Experts of a small language model.
Size: 13 layers, width 256, vocabulary 8192, 44.9M parameters.
Experts: 352 SwiGLU neurons an expert, 1 pick a token, a softmax router.
Training: a variant of Adam for the experts, 439M tokens, 6698 steps.
Below are experts of layer 9 (counted from 0) of a mixture-of-experts language model. Rows are named router (the router's row for the expert), gate (a neuron's input weights, with its number), up (a neuron's input weights, with its number), down (a neuron's output weights, with its number) and show model dimensions 0-255. Each number is 500 + 25 x the weight over its row's rms, rounded and kept within 0 to 999. Numbers have three digits each.
Before each expert's rows: "gets" lists some tokens that make up at least twice as much of what it gets as of all text; "comes before" lists some tokens at least twice as common just after its tokens as in all text. This comes from a sample of Wikipedia text that the model never trained on. Tokens count by the router's weight.

# expert 3
gets: " |", ":", ")", " (", "|", " /"
comes before: "\n", ":", "\n\n", ")", " (", " /"
router:441453529517524480474512529535500540494494511484527496460495501474486527507502463533496492483533530520433509471507514485488496508520534496509486465492501500513482493480502492500516506474464487535535517488501472494501483473499500503480469508514441505493499509498497497484499464498538483497520491504475540520497545522496497497534498532504497462503502481481525559527501487483489517553537515517489543498452536535499480490500533535527458522437497503471451504538470503527510505508521531512440467542514488504476501515513489479487468542502466487509459553495467480476449482488468457455477533510498471526475463519535492493497527504521464465538488514497474467533469487505504471471525532526500514478494508494484475491493520555495492501499508528549473544522515531515527478559475533
gate9:578518519513500530486518508516485481469451441515483509506460485467509528506510520451513506526480486492508519503494503487523495478516498558521492439491497487497552486529517497473467479491509490487495452529467492485512548515528509533504541483505484557551467485488520513499510493495497540488488487456495495504469481490505468488500490521491475475532522513513487557495472535495483549517503472521505536466531469533515508495472515488520513477488481510516476546495458515481493491480514431481482527502538471477520505474483441486540463479472477522532524484487496498457498495547468533496501525504484507494500510501510466451533497475472468496488486494505535517495551522462479474520541483542538520485516513510483512472524534489502523490516479500565516527486488465479468497525527487
up9:498477527470518529484492487527496463492512477500538523526508512494511509484490494527513534523524508499510477487498463500468491475528472473505512508529515479500516534504492469500521469488536497550490485515504493456492554483486494481516512480471480513510504459468486513447513473473565506504531530489496491539488493505489459450547507504507492537483490498482496515512453517499473522495538497530539545450461493492483533513508494479524486514455507556509469489524505502500536490474459527553534504515502492471469522561509476506458477476496455520520516526484520492477486456522561508505535527500520475480516530481480470434456477510483515509486521537486499480507507509485496497505515517508498469476460538482505488496542473555534457486500500500485468527518515470538456477511430486
down9:487517524478522524522495515502497477537440509478493535484488569459505478515504456522514492484498481476518523496508523466472507485484507525541499468514458514503505524509493491490502510471490493530509504539473454512517443494478545443493493508524469496506445512507514532471536485453493464467519449455489501477468497461499456477532520493490512494501507508479511478520526524500520552508471495487506500514468454482483525519516455496513495540523530484514529469470497469453518478536491521488481515518523500510458511492480509527463518510464526508540576479507511520515511494499514491521508504518494511526515498480507496506455474520483435530491494509469488503458530486477502511509518515540548447527522464477541505466437533536507513493500477477479502495453523482511514470523499507
gate10:540476515512533512505482522501509529532469521466494512426514478512468502479527491446500510501498480512494528506513494511497524443508516465493493457486472515484479496525529533515518495514483425564504489479559482457508523474459547488519512532488496484491528545505470502521482503511494469508512441448524482523502492500496504480465553485499496505537509483473498519504486451518483504450458474484488516469490474493506551476474509483499507501502523495501513473524474463489562503513479517507492491510532531515546533533467487489487526473480504500520455457462495469518511500513491516483526487487488522447494479507541456487482480511532482512508525487497507507507490519516518528545516484468494517488513554462541473533535507491525527525520492526462478490495458486486546510474478476
up10:516468499504461492512508453473496504525491514488510500445496498511537501497510543524501466492500519529500557507529492546501511531485504497493470503492503477518519536529478506451488523527500501552474519543490520466509487520486488521445498488497479468505459505485504472511487492450528475460486485494531475499521524538539556487495504543524515570511494488474495528468510484490490503487484554506495479490509447465513475480499539492508519547525457471499502466520488504465481470508524495495485524530505516520477521453520510502462568527506471460519511478506491529509478499491480490533532509513511487537504513514497499492499481542480541507523521493458507480501532505506539470574499508570482499462488470490482521554484507463481556478485487507500495542530464486516469486493508514
down10:524483486509498471494484531510495496450505508515475513499467503499501485496530519497536514518478502517492483498507536513488503520476525534480488497514480474470509562530566475490533520535490468447533526504521569507531529537534485495490502463436494516487472506515502475469515507467490499499485465483519469517578539504535489487528481502516516533482471523440512478458530446511543487498510520483527543500509496495514518495505520480490495487500491526447505513499506539528510511458477490503559520511498478475505459504505485465474543530504539515542501504488509508532520534486497470506471442477529503507555483522476505491511526529524487514496490535520511501489458471513489482521464436478541471479519492520503503482494527543446502490505537502466502545488507492485503490498532502
gate11:499498535454490486531480485525514500475499480476513584490506514476457529520529494538524541503486540516489508537493509511526527494524494481471507533498520523499511506463499516531537480554461465460477478530500554518445500503506462499496514494460496514476536502505517506508524521472493537591452507503453485472479487467531530511468486481493528514478525530528519477488512509451490503471505523502487486482537467512550509468490521462534515526498518522514476480495504526474549469485468517524493512493508500467529484473501512471490503504499479532465475537488497482471514454483488511497508492497534448469482539492484539470487469487539530481450525494502508494508522516506509504467506496502491505487545525497497523489540494499525501475502476513475495479515483505463472490518484420
up11:478515502490518513488468527509495516514484483486548527521507521528508519505553516493531506504495546529469493507529523517538556514517505471488488560484551501498539498464508454489530493516474445524503515514500515513501551503475488474482507449482490511487556491531525509510503496465577528573493504497471485484480477465502542521497475474538541489456505485490497445536489512500480459495504517509523500493502507533513480488480506499485491513500525522489505507497461492479498481485505528513495487467458476489526485558492519478463456489509498525460502515549529533504506501479533498511508472438490500491506529517480525464474479480499499485488506484556486454505475497503422483496537470492480485499490499496496491513515512484508492501534502510461503452476543495471452462533530496
down11:506486483529480538504459551511510548538503500541483486471485473506499546469510449482529456467511506472493515499545495497512519500530492458489553469495490533523474516519487529494478494518541487568498490485513500521449474506473471478484500511446521501473508541488505509527532472517461521497501486476477521545490544494510487524504501450496497529526503530493488477491518504423453450501507547528507459525484492535506511484482457499517462544506467523493484451495484487531500490500514502502426511498475490510494494527498467509499524497535488500486477526545515550515531513478483501515494507511491463543502498536508511522533487469498535454496524518493519502513532488488529489480483513526478480531537460485447516480475510494531525484539511477479506489514512493482473515502476466
gate12:521498534532510503496493538487518480458480504541527492486518470522525498527478468471462473489463499495532473472478525520482543478473536564519531511461527535471519495493510527541490495527539511519473519529494482481526474506495472473525487474513501502480480489509473468521513528520499521526459485481453500489491499526457477465537526516477479492504521541494488466508515491506494505504482489414485487488531489541498532468509487473448490496488486504506470455505473515511551502517571476520503488476510481495508498491492528518440474532479500507466487481527472515477499475500512505498518483496493467474515457525513480481549510535490489478487462499475499478552517505566477505518487439514482484478456522494496493506492506509471472519521559483488514482521504544456535512522462518
up12:501526499457473491508522527475526501511467450508476519485509514506519469476526518499484495502523485480462515479514475495507487479527571448475497451483491498534513515533488478486475488508485514441498528516514518489509529523522482484508505537528479495519485560465504518507488556519459504474476456518505461511476483499492496487490479477525552524469510516501519502474524513490506484467446475509555502477582481511481502495513478516522481498526501459493521522480488466515486501512490530456514504494517506498502544546456501491501502470474535473504510503499518523520485561454523479542486513520487504482513450500484523505464489468450538484500503481567477526472449473461558519478521529484507457489484465507494466513495496509520512494507463483486529498517517501524453519528501497
down12:507508503518508506484514490525484496490502473488496506521534492528483466451512475512510497494497557477481513480517472476491486497510516521496441491493449524514464488493527484498491479504446514538498503505510494462443495501491532470490529501539547527459516515498458471510446543537498519455468499474507473525441498504511527523514478472495477492507504457476443527458503504496533486467495511537508542547494524474509516464517516469479487549483527524498506510478506490492525513468532509455505481491540491499489515514495562519519470490510484519543501526518511541490519492460482448494510466489536511519485507489497542493501470488537518551508461567513535522535535532457492473477504509486527533520498546535499458531521516512497506503498520497475507470514535499517507534497538474
gate13:492465491505445491506502480495521538514457524485493568529546527517490550513491515500508514514477499486544476512477529484465517493541507426496458543535502480513536504502507450521523488517491472532491511477523513483513538470459499541488498504469510502555497488510507485468548523509509526567506483497482509512464461466499489500494479490501510500536479535494455555519474460510496514472508508460452501487504504503486489494482468481512475512497439490519487487472523507496526479525516557482464519546465502523510500501516512533541491525485490485477522533502507502466525507494504518478527445492494472493529525509506501435476472501484497490478441493514505472494478486506472481481491478519456549476522530466511506481529468509496496475500509477466482489496474513510538490520443488
up13:505467482508480516481480517541516526529460478497478541445499485514476567513493495472488513519521484407531514527475475479525497475529471489484521464531487455486483514518534500447488489498527466493534473494508466512468507533439527510515505522462509529528544518479502471467518530423464514493517510494507516506509466475513481494554450461527517479521487510504517512428491473483471480496518478478510483448507498508466509464484471536528486471495533512500486494473507479466478515509512516478500504516540460527473519511545475494505529539496504491514548499533530499462524510504513488455517494481485500496466531517501490509520514448510501478518514481514480489519488515472504468508464488499504530514500501455516525517492528520487470467478511533531508515495515511470526485476490494
down13:480515477512509522506494495557481519505533506513503487544446509432531516499516481469488477480515506501508491507506491496496525527504526485493529472452471519485512473490475486523471479529480477474510508541513496523496455502461468502503517490439510541472505503487487499518496519517482512493466524496496538536499481515484511534504463462504485501503508455501500509519477510413481518487436548510516470482497483500538498489500529554502517478536486492484522475520465470493526469467487482517452501493491450472514476504513483467564523505504498520511484537512535511478494548493483523518454498517579540508509491534518502502477518438530512501526483492521495529495460467504548502477489511512469475504487471489515475503488475487516507511535542503537502545555539506490505473483490470

# expert 4
gets: "\n", "-", "|", "\n\n", "g", "in"
comes before: "-", "|", "r", "The", "In", "re"
router:462500491468493512498496534476507425509464481529495475493472560518509513510517518530517516484478522487494518481533528524522477486500458469525519479474501515476471493564498534524534509499480528469482455525488543540482518515549510449520548498491479531475497502502507483498510500523555478497493519529503515511516500497481489503471487466491512491527506493524480553529497493466506472517503484524510517504527487497457444552488429505476506510475516493493501490512503506504473515488521473483513492436475456546510512509505487527459472509520497520480486488481479563547498492468488501538482513507494521520507524495479525547538561470505466515539554492523497520512471476532497490516497470522506507533501469508494481510480489489495513478503444478499494499512438481467477492466522453
gate11:472463528530529485507468477514505493506505503516495551493500523518445499473481525513514472514487484521526489451461512520489486518483492517508483525504495490473492498508466493524503459460484490520438541487473522528459530446513504486529546475518487484539515505496492501493498520493471441470481514507462475487493476516465505468483499530485499499493514475491505492497525482475469491497516522435503512446499516439520505514506497464499520481488507536523506502502510503521490504489521519521525532516460498495537530531468455490478464489505480489496500480509543484482498501494527495497519491482495507531449438477510413503515526469533578487513514503517506536484467532539501510529530435530474484503496545488458485540495510508513461461478488505460527497526523511459528508486488535
up11:481506490525501509485517493488460510460482526493522510530531502499493469497527529523476493483533482475503513502489472492499507533463497536541484470532513455513520493471495498526483495518524498471545537540510442498499530498454476576521495495507549514441512486487486497508541541554496505479487531484507481475504489463483492493494502518499501509509488532504460465438488488466460474514515505468497436486455544474490497502498503504498513519473480500538511525503432527513555479501460493556526527484494546515489518495520470466526509499529464496551503491501499484501568503472516503502535448530530500520528526523509491508521498515489451522526500505483497468465503504505526453474550529485529464507472516507508518506463513459515513502510502501502487480454535512500498487490500522
down11:494494482529493480514465560501484452488458521486469508477458558531537514490502488481472512518509450508487491498525507547471511507506475517470480512493476464461483518529440491509496466522486500482573501487515535543508492474537499522523486509440510484518448495497516492494513501514484484467525528467511532519522506491479469517501515507525496495556499495467509507449487500475498520492537509489489515481492500537540508481517539463513491517510499484514429508474502475518536503517515487519483561468496479502479521495433509486515489529486497454508461511466511512507518537444455483459540494493509489523479503474463497473512507507554499494502488527521482498451494502512515483498502502510470503508503471493451478495475500508514477527499489500477543481500455515527491515541502577
gate12:496479497495529487470487535509510485490518521515498523506532486498499526485514476562510515474486478539524493512489490508453487510474521523484499533508494494526483482501495511517466505526492486511552535502476551524523486480488469492533498537537532493545478453511505466488544531464494507547506481438463528510517489471491527552464499512495529520496481520496548441444503481512490503507478507489455500516500524522507518502497494459516518495482464521493536473479465467538519545450451506534455483541470492494561502471546524505499506440536498512537505512532495472497497465487502549509496479511488448524476506489521483511510480493517526465492485490475513497478483513456450490485476517488505521483457515524504509507503469495484465491478508458449474505498494506523540469465470482
up12:513504507488473483519483482508490434506517477482525516507531496482499516496500477471502498487516485498507508507437491498512546505540512482461491552472482517558520497472515447495488478490539520497537490523480446547487502501464502462472457521512491526507509478540543474506502498478455500501490509552532518532522451510519506522504523561514522525510464488475472539490494497449521451531497508497524487498563468535537505467513508474488488478473547524503462473485512488500519542474507543505505524483491538518510470488508526565486521515494492488523459509507519501541504492486496501472492516490507479481500488441519535468465504544484549520498501511482447497526468530505472522515501484499493499507497501499503503482522466470507477523479494498553476474449540480480524541479512505
down12:462453501516532510491479533477504529544478506501517487494473421498480471522496449510553469481429499523497470500524516526513494511497501537511517519487498523489495454479456513501477503522524492517491523481494472504527493539504477499471551508500496508527466472500487486544497532483497483499463460510506473524478526492490540541525471505518505470518486468488545482487507477544483502465492528468485517541467527536479505508521475515501531469514524506492452510497495521511498500490454466531462548507500496499534525472507504470509448491496493481499504503496507491506508493492525469496501482548491468532511449540503529530490461514486516483506526477501486478499502522513477489510575532483461489545514487448499506461514510522476472513465518508520496525479553469525513477451436510
gate13:492486507502473475493499506557482514482513484506487464520490520504496479491480467513521447520522500486471476507519563504500512531471516528474509527521485542535504521518496463518462469515535532485490439497479495518503482471528575516489462500488497487469492508515474513503528472518524534497469496507487535516494481464533489520505516495492507472502472485448498465493507504470516480482487488501494490476534474504525507496534491462493514488485475538520489453495453527504483459489516547480507537499521480534522543529500533489513485538514499472469472485500499473528534515463486512470529504487530475453552494504496509498497449515429485515493472500444504469451475473515492498504520410494470510545546505515546491546522507512482532459460482489498504525488502526476488498510497517
up13:515501491501518508492478464501557481522512486493526506508488469515522439521487495502503491506506531477492477494489490469481505496452498512466508463538525548470514538472530495490459510529468484533488514478492515505545502503487482516497463477491479480491492479551472539494589488509518468476481489486509535477492552511503471482456496490548535462540511490483509515481476514495485475503558487507553454482484517491499509506497526520463510487529545507497494466541533478498505513497510484530537526501527534484537488486501514492482528500531564523475509494459505544461469520506485506523503497544514504552509527501493466510497492508490477452521483463518470461509478507508557496497480560502531490475497493512499497486486480493460497553555481492513487482522509536530500437511500503
down13:528494481486490508515506509520467503502496510551485504464452541527505524539483506499493511501503475516470475524450496515477512462520535540509492515499525436505481495481493471495494539508451481467508537490454470495517494511540506480506523491513492501507536526470505525494496518497474434536510542486525499540519471496519492469520471491503498533475493460475543476533482529471534446485481516484535522517516507466460510518484548485496548499511455476486557494510480541484457510528513493529504478509501482471476500504469488474482529516507505557486474532467530496523499483488505507521501513507517520522523468493484452526502487532444536456492524448455517487543445469491532515528528514509505541531476458496494516479530492502510507528505510496476474500513509505504488508551465536
gate14:507499544506516481520473480512459520506469506479467547523500489492474504477492501478464516464502473466486481492482502475491527477482517506451521473517527516544497453448455477547507439454515511490541518496544494513537517491478501526494485468506517517472521449526528506510480545512479511509501497528492491517495502516509506470467467488463510524475490506502543496496507491506493464560489484432471446499494487462504520476491489471453487480519502531463486523503473497489543511475538519489470497507481521491505485529501519503454466494492493479517444540477495504516563489490488490443498500465530502505495538507462496501491525466541515504487507493509506444507476524517520564509507495474487492537508536473515474512467548521486526532526505550514506496514467490492481549503472478
up14:511487503522471532524522503480466505523489479541467455482558498482543499512510531528490482488521517443487484512480517473522475493474502498444504491460492477529507486472515527480487455479463519500486509488527484433469522480488467477502465534459503489509533511478556548442455521491522475538506507486493482482502503502530462494531472441514485475460494507534520511490495490462487500497486453495503490502509497508472459495548467465515484532527506535512477529517519457520531509498498538487524504482522503482479476529495498553475469503474507463500449515483518517521513532512474517496507531525485524455480487518512500544496546428471486505514492515503513499504453490500520477474541496500524480487510532483481492522541488543496518480452491537488528521530504526481535511494508514
down14:543514515447503504518507499501543479462457506497501490525471561512559495468496504469500516547478496490531490502524476467494517505524481454529519482505486483516455486496550538480522488464490493463488524501513500513469491533434514504453451519539476528503493541487484538493471506535473486493483481474522528535519507521507481494500454460485462472542515549479476489484529498533504467507494478529473467491508451484519484482506495458487497471504490502499511465496499463554493485533530530516492496519500487515487458491481499518505505506491522511557470499510486502523487492490477537490518539532520512487496546508477459548503520512486457509490479557510522470480510452539499512539532545474503500501491458514477493509536458528499510507483504500442490528532502508501526504465520495
gate15:536465524446499481497493504466486518514503489511463524535494523519499475501510505518503560496492486483491491538513491493486535458506496489508501493523501493517502501486496505534509536546449499486508492480512532517528502482497482468464515534510513480481484447476512473486520535533493513516483512497480456480442480490502499569475496521497479459490539526512507544493461521459437534501541493532499561482501494495499511499542496477502549502490530459507445498470459464527495549519468501513507500494498520482485460498486481454525509500516509487474499495497443518550497443476502547508476527456508484538461500493486464481519501504548487529471472512505520501484517548517482524522504528546467498507495482488447537476514546461513520501495493479471541501508513491482513533526487491
up15:495487523453485491504476498488506497516505496510490494491511500503494492488439540528499503502510508531475472503496485505455509465480524479510533573516527500523488541478471518515485527516501472491569495464500500521509497506471505482501522534502505501473487511495523456484534509537499546494498520521511505498444445535552541526524527533484512503489520530498493510469505511479484541504492499512530470490457485478528469455503494489519481538479497525495491505476472490507502522521430464507479513512519503473521480470457461481477480433498467519487519504475461513511519448468508550538475502477529468527462539502521474499517514498505509467476475503485504560461475534493485493496542479512546469575445485492492481517511498483493504513454474499502543520533514502533506498516488509
down15:489489484483495523493469536513538475502491425553509493469559526520505507518463529485519500527516468447502483489490493493508463456543469479536522499512509483551512500452526545522491463537502509480489479466486505532470495522466533497501476509470476504513546498468532473516516472532447511508540514535519519533495532487490492518498518506555513513512496501491530499495500494519518551483533486497480508498583492463492485511466482505455517473433534509488474497472534504506503535440533493482490449523498495496440531470502455520491521489483454499487489482501503512524506474539525470507492518481510486493498488525512493505535522504437477498501521488506478488530460504485504486506489524507474500500501450506507467489496501490518530474526474476534525494528486484479493525517529485

# expert 1
gets: "  ", "s", "d", " 1", "\"", " —"
comes before: " |", ";", " by", " =", "1", "3"
router:490539501491537538488491471480516450502504462482510512536466476506546516509518524520471529493542488457506507467516512494513480557513506485490548497493468535541512505521502519446514479488542504510507533477474503489471545545513490525456494457471462529506494490515518474545522435507511503481511480480552500488472479496491498496434479469493548535523492494465488544465488520539491499504480515544490481511490469538484473509444498508514501483521528499509489546464488512501495489522502476514511513553510509508435504476507470535481496478505510443496521516525514477445505482506504472490510535513531517518511541528465564507496455498524534491514494502519530466508523473514512498488498480498544499516484511512513515497465478499482485494522507464496510528501509491444456490501531511
gate11:506514483476473486515537476534450465570539493515504511496525489548481529493489517488500503510467509524498517464499469498491499494516530489482512534470486525484537478485529527506507495500460400541492509493504488463472524504479537477494526491482505438502521476565527523489536536491522496481493525481516499487497511501543520510476438508518503502534512509487547513477490571493537478517459519483522509470497514487540495497525502506474447467464513482450552477514533483471521498503516487464479441490496505478500474515468525467522500531510467532520558512536486501481466505517508526476506511513501530523534498485491482501504502536489488493474476494506531526497528490536469496530501457508537486485489476504550529485521503481498477451488515500521479483505483490516487485510489464
up11:492510482494516491523508472484494530490490481487539501491475494532502528501498482483487545485515547515487509484442481510496517501499496497526483514506484506519545509548471491503545535484501498534509495518490447499533457504490473522493537482470461508511476499489515482467447530479515476552528494521436497560481506492480473507503524541501520534547509509483482471466492517470493461450504524480466467467482532474497467494509524517486468515448444482492483485438502489520477470503522490450510478473530472517513479480521519498485481475543479462494499493472484492476448491540483490545476526516492502462509523516537509494540549513509534508526475530506502470528459466530537456510504515519485503463495540475506508509454527482509476495516504512477514514510480548526461499465481485
down11:511510511475523494519506455459480555471533490473491473470493498497534513506509556477487492503494510504515543501500521456485476514419486504472518519516523510529507524481534518539521547515511511534477485504506478521459448502520508475474502479503459485500479494537514511529544486525497492448537486515497525491507530505520539506479542449515503498498505467484515505507509517511499512464494521484517511514511521534507505486491496525484482474504490508525508517589535482505492554469481465474486488502454478449468512507555454505517434536484461450475482482513537524477508534508498500537481481511472473462459540456529464501480517514508503475511515511525487500475496522537476512487507484496504517465494479508472506496495506493465496472562542475508459515489511497487492464519504521
gate12:536516538479476503469459480473490496486479496484509479487505504446494502559513495490535520526490549527554515508543518500492530468528485468556489474491493502491519524491531491504497504486506488511530486474507487461489474477479511522438546481538530535464474487522482501542506484511494514491501459495511530509514466501513515487505527512493464507537489533479504492504498471499476547465503490528518520519481459500498434492509521477527493489549521496500471521498568513509533524485543465509509486491503500492478481488500571485511490476501506513436495493461467545516476504516486500475464497461492489506501489522469523518476504516502536508505455474494493496562518580476529525463501473442474495496528535521530506494490476511479470558505517494500498519511492542533489503510471500
up12:481528512531479520496492488522497459517455487503514504503487515485510522529487514491481453517499530499508502485518454479520488469503523492507492530524514485467481532513518518533508530513457508471552513505501543510522464501486472522520493545484524515544472466451558459527528511470455518484508506546570471468527541439509549474535489486502493490529475449486433510512510515523519462503523478469519486489497528523475464522481498476499522493525513504509488494496481552486534453477517500527469490508459493456512495512486536524531503490510521494486466504501553475492540510517484516503490503498472531470506488500545475527491480522528524519515474538509532500501493525496495513474502549518524496461520515507485512514551484478540527450514473492529531514473524461516529512468524489
down12:503514522457471496531507539510505530511494531484484464513488504495491485507508495474492466511503522487497510485522523518523531531476464527494481514531420466496495544510482537493459517501493507530556480501511465480495564511480529469507512533480488541488514541467498534507488526514541506526487470517505413508482526491492497488505472513509493504558494483538465527488524488524526480466521460524532473455495500510487508528452525524489521505542508489555514508519501514476530486473509475489478511506515484485481486481499493541503492523509511497455458510485518515510502544477516478488467536505456531514473496509492535489551516553468494502510490512461525484521561469508555490432525496484477517493473507530538537558477499501523488508498484507503538490486497513483502526467491516
gate13:455478524469499461505488502503471505529517487476481489453478509498519487503457477471495510520459467488481488478517554514518508464518512508507511479505523520475498536477520499531543466496457433525512500452517518513529489499527477544568490505462475475502511527519501481469521509471477490497494480494502509490470474502479500501507478500484459491492547491484516549494555503533523538476500511476468572511528491488523533496494459479526490521478497465497504479443480507550477538462510547518495470484490502479557473478507498483516512478479504525497525495518481516529562497492501523545480470538501511476505499493500504474484488510489520478493548455539494509499477534498524491504544497515516488485521510528557485488527487498496448535540526442486495488455496494528539486498505515
up13:518510499511537519475481518513544478518466512502465522515503504465499492494513452493474523487502499475474525481501497505515482479473503506493521486529464465507475462495511502462487498541479522500504512459490485531559513496508496499461512543460479487505475518509518488509531519485451526495487514486482494507549541464519474489490460518452463518512476534515491537495442519528484475509492457475492470499497509508459506549555504512505501531446532481499569469519503526494512499485506542518515511508501485512499488491483515497530561498483498524462495488495495536503493530479505531537460504506506535536493539519495481531455491512534506511475497497494473502496547485507471526471499543469525503520497519465511521482566503497511530519512456484533518503527470578532472513480581519
down13:530524464513550507490466465495517463565493468501486504532471443478518501507541515506478490474512489455524515526496503498494447553487493464531467464492485511511537503476485516505536496529493485518506461475518503495500547510483476570504520484469487550487519506507485483510480533480540515519537526492500453499536463523452488529487485515469533565533477533491477457536528509481505459470487487537493509514538462508487515495503520511482494548490489509526501568512487506456486492512495486489512543508439470503487509527473544525486481491471486492486458490494493446542498523459515501490524497504513447501476528509462499491497511496540506475511539469533498487506531469513500538512518475484491511512498496541471477507517501513489500489508472507491478526498485488471472485462496512
gate14:466494517486456489501513473496474481556519484497538483511510532493540470504517503516534474507493483535487511510501523501482531527510518533498513531482519477470464500539466515473499468519491495471497457449490499476483485488481501510493481510493532513505534490491491457512545491475506512475462500465448516491506501512506558495569490525506470527480506484491508556501488478498507511503464504461479527525502487496494521522462546497514493550509461501500486504536545519510504548483490546480528491541558515521519496514529510489517528489474504487503470501487518486500497461451468483466482515502491491536555487508515510487497464501520504514469503522495495482509452534480510495435493522492522526516499530535461414508501516525486519576553508455537488514524504526466500520504493533
up14:483470529511478495486536497533533475487555483489484522485498502446470514525503544513484527496540479577498518497450517503492485504511495512502497514498482474565519469526521462463538470507494515504511515492512517443516499518514491530466494502535526485514534494507526521467508517419471527561513543480520555518462453506573507558536489443516503487488520452505528508502539487478482513499496518482479502548486493556532496538482493507499525518474497478512507527518462500509488483511500486524508546501550519541501491504477502495519515543477480493497519518503518480499492498494500515492515526498522475511502498540521483482481448513493536512490510499489506514501504468497528476471531465452510499500502524479499497507476545457510510506540478459480497523513508533490468515511485509
down14:475499446498452475525502521490464459534464493484534501487456496484486504457527501516513514514527502512513484487519500507512514491519494495514530539494458488501492553515508495487532491532512506513510509455513489436522498484496479499494545480491533537476511507469537509447516525478498513498516545536473470510507547501507497507537507493473511452492500517543532490523528472492471511508475440507463543474495505545497499520505490459518454542479514451511489475440524495512513564532479527513463522530517541567475476521481468480527498500525476519502533541522471498505489513530483463494495498497542536486520525555495519473484501491513442497479486509516480491486459485469478488487508471503514506463499490519447516509488492507522484485529497490516469473504546522514521536517467495
gate15:496464518515497466483513478550486498488532503454484505483501518503533516515487507534483517520507504496484553498482483484544514490493503525483497534514524474521496490505463490504508497514505520512485543519523460476466496489454460548556529498504509513487493513471491544486509521521533485514479530517473479538502491540540451537483493530504522485507516535468515473526522497477488499496510534443491526469519554501519526432503489523498511512498506522544528500528513546518475542493507486532507536485484458508469548481481512500500502502505498503491477477502536517564509497473435435518522484485488513497516478436487522498470521478510537520488501491483455528486459488534510531502504497513493526499544546569473510514467507495479476526549454526509507500504455506523477505491474507
up15:522501506477544528470528517507523552514523515506576450538503492467466476464506527555517496438496523505490490518497510512501535463457446468477473475486509474496501525447518480489505475473459503484482492485516457485496507449520513490544540464461514522498496539542489516477505507504489484515472492503442512514474537507527491494515506529491497516493490515520549486505498516506488494483515502467505487508493512506488505493528540491514503450501501543511452499489476492496481509493488447482542494463501506497471498523477503479524483518476481562518463474514512507496480438466491438515480504511494530513461497483507484517458530483466533490446518491468525436488487506542538517511492509457483500489500521525487454473483506535503515515504491523553525511494488483505505521504516512
down15:498509473474504530471469509506504436537476525513504471508429489478480502420515504496557493515521534492504503513467509496507516542480459495445428507492534471484469485502539487425470454490500477464505525520552507490478520454522520519537479526550496505503498495501523500527505469499467506539488501478466496512505499488495466495497471492501518501555515525468506488491480499481504505512498478528495456505458483510519506489480509512518546490526487484483468487475511476469517473500538500512501498455501470484504489495524546482535488515547493524531511486534505473512497502511532491488471490475475500475562509484486454523525467511500509504507485572500483517490489510500512457494517486529495485506437475540485506472518510487476476501478511506530526504507506512491479543483456542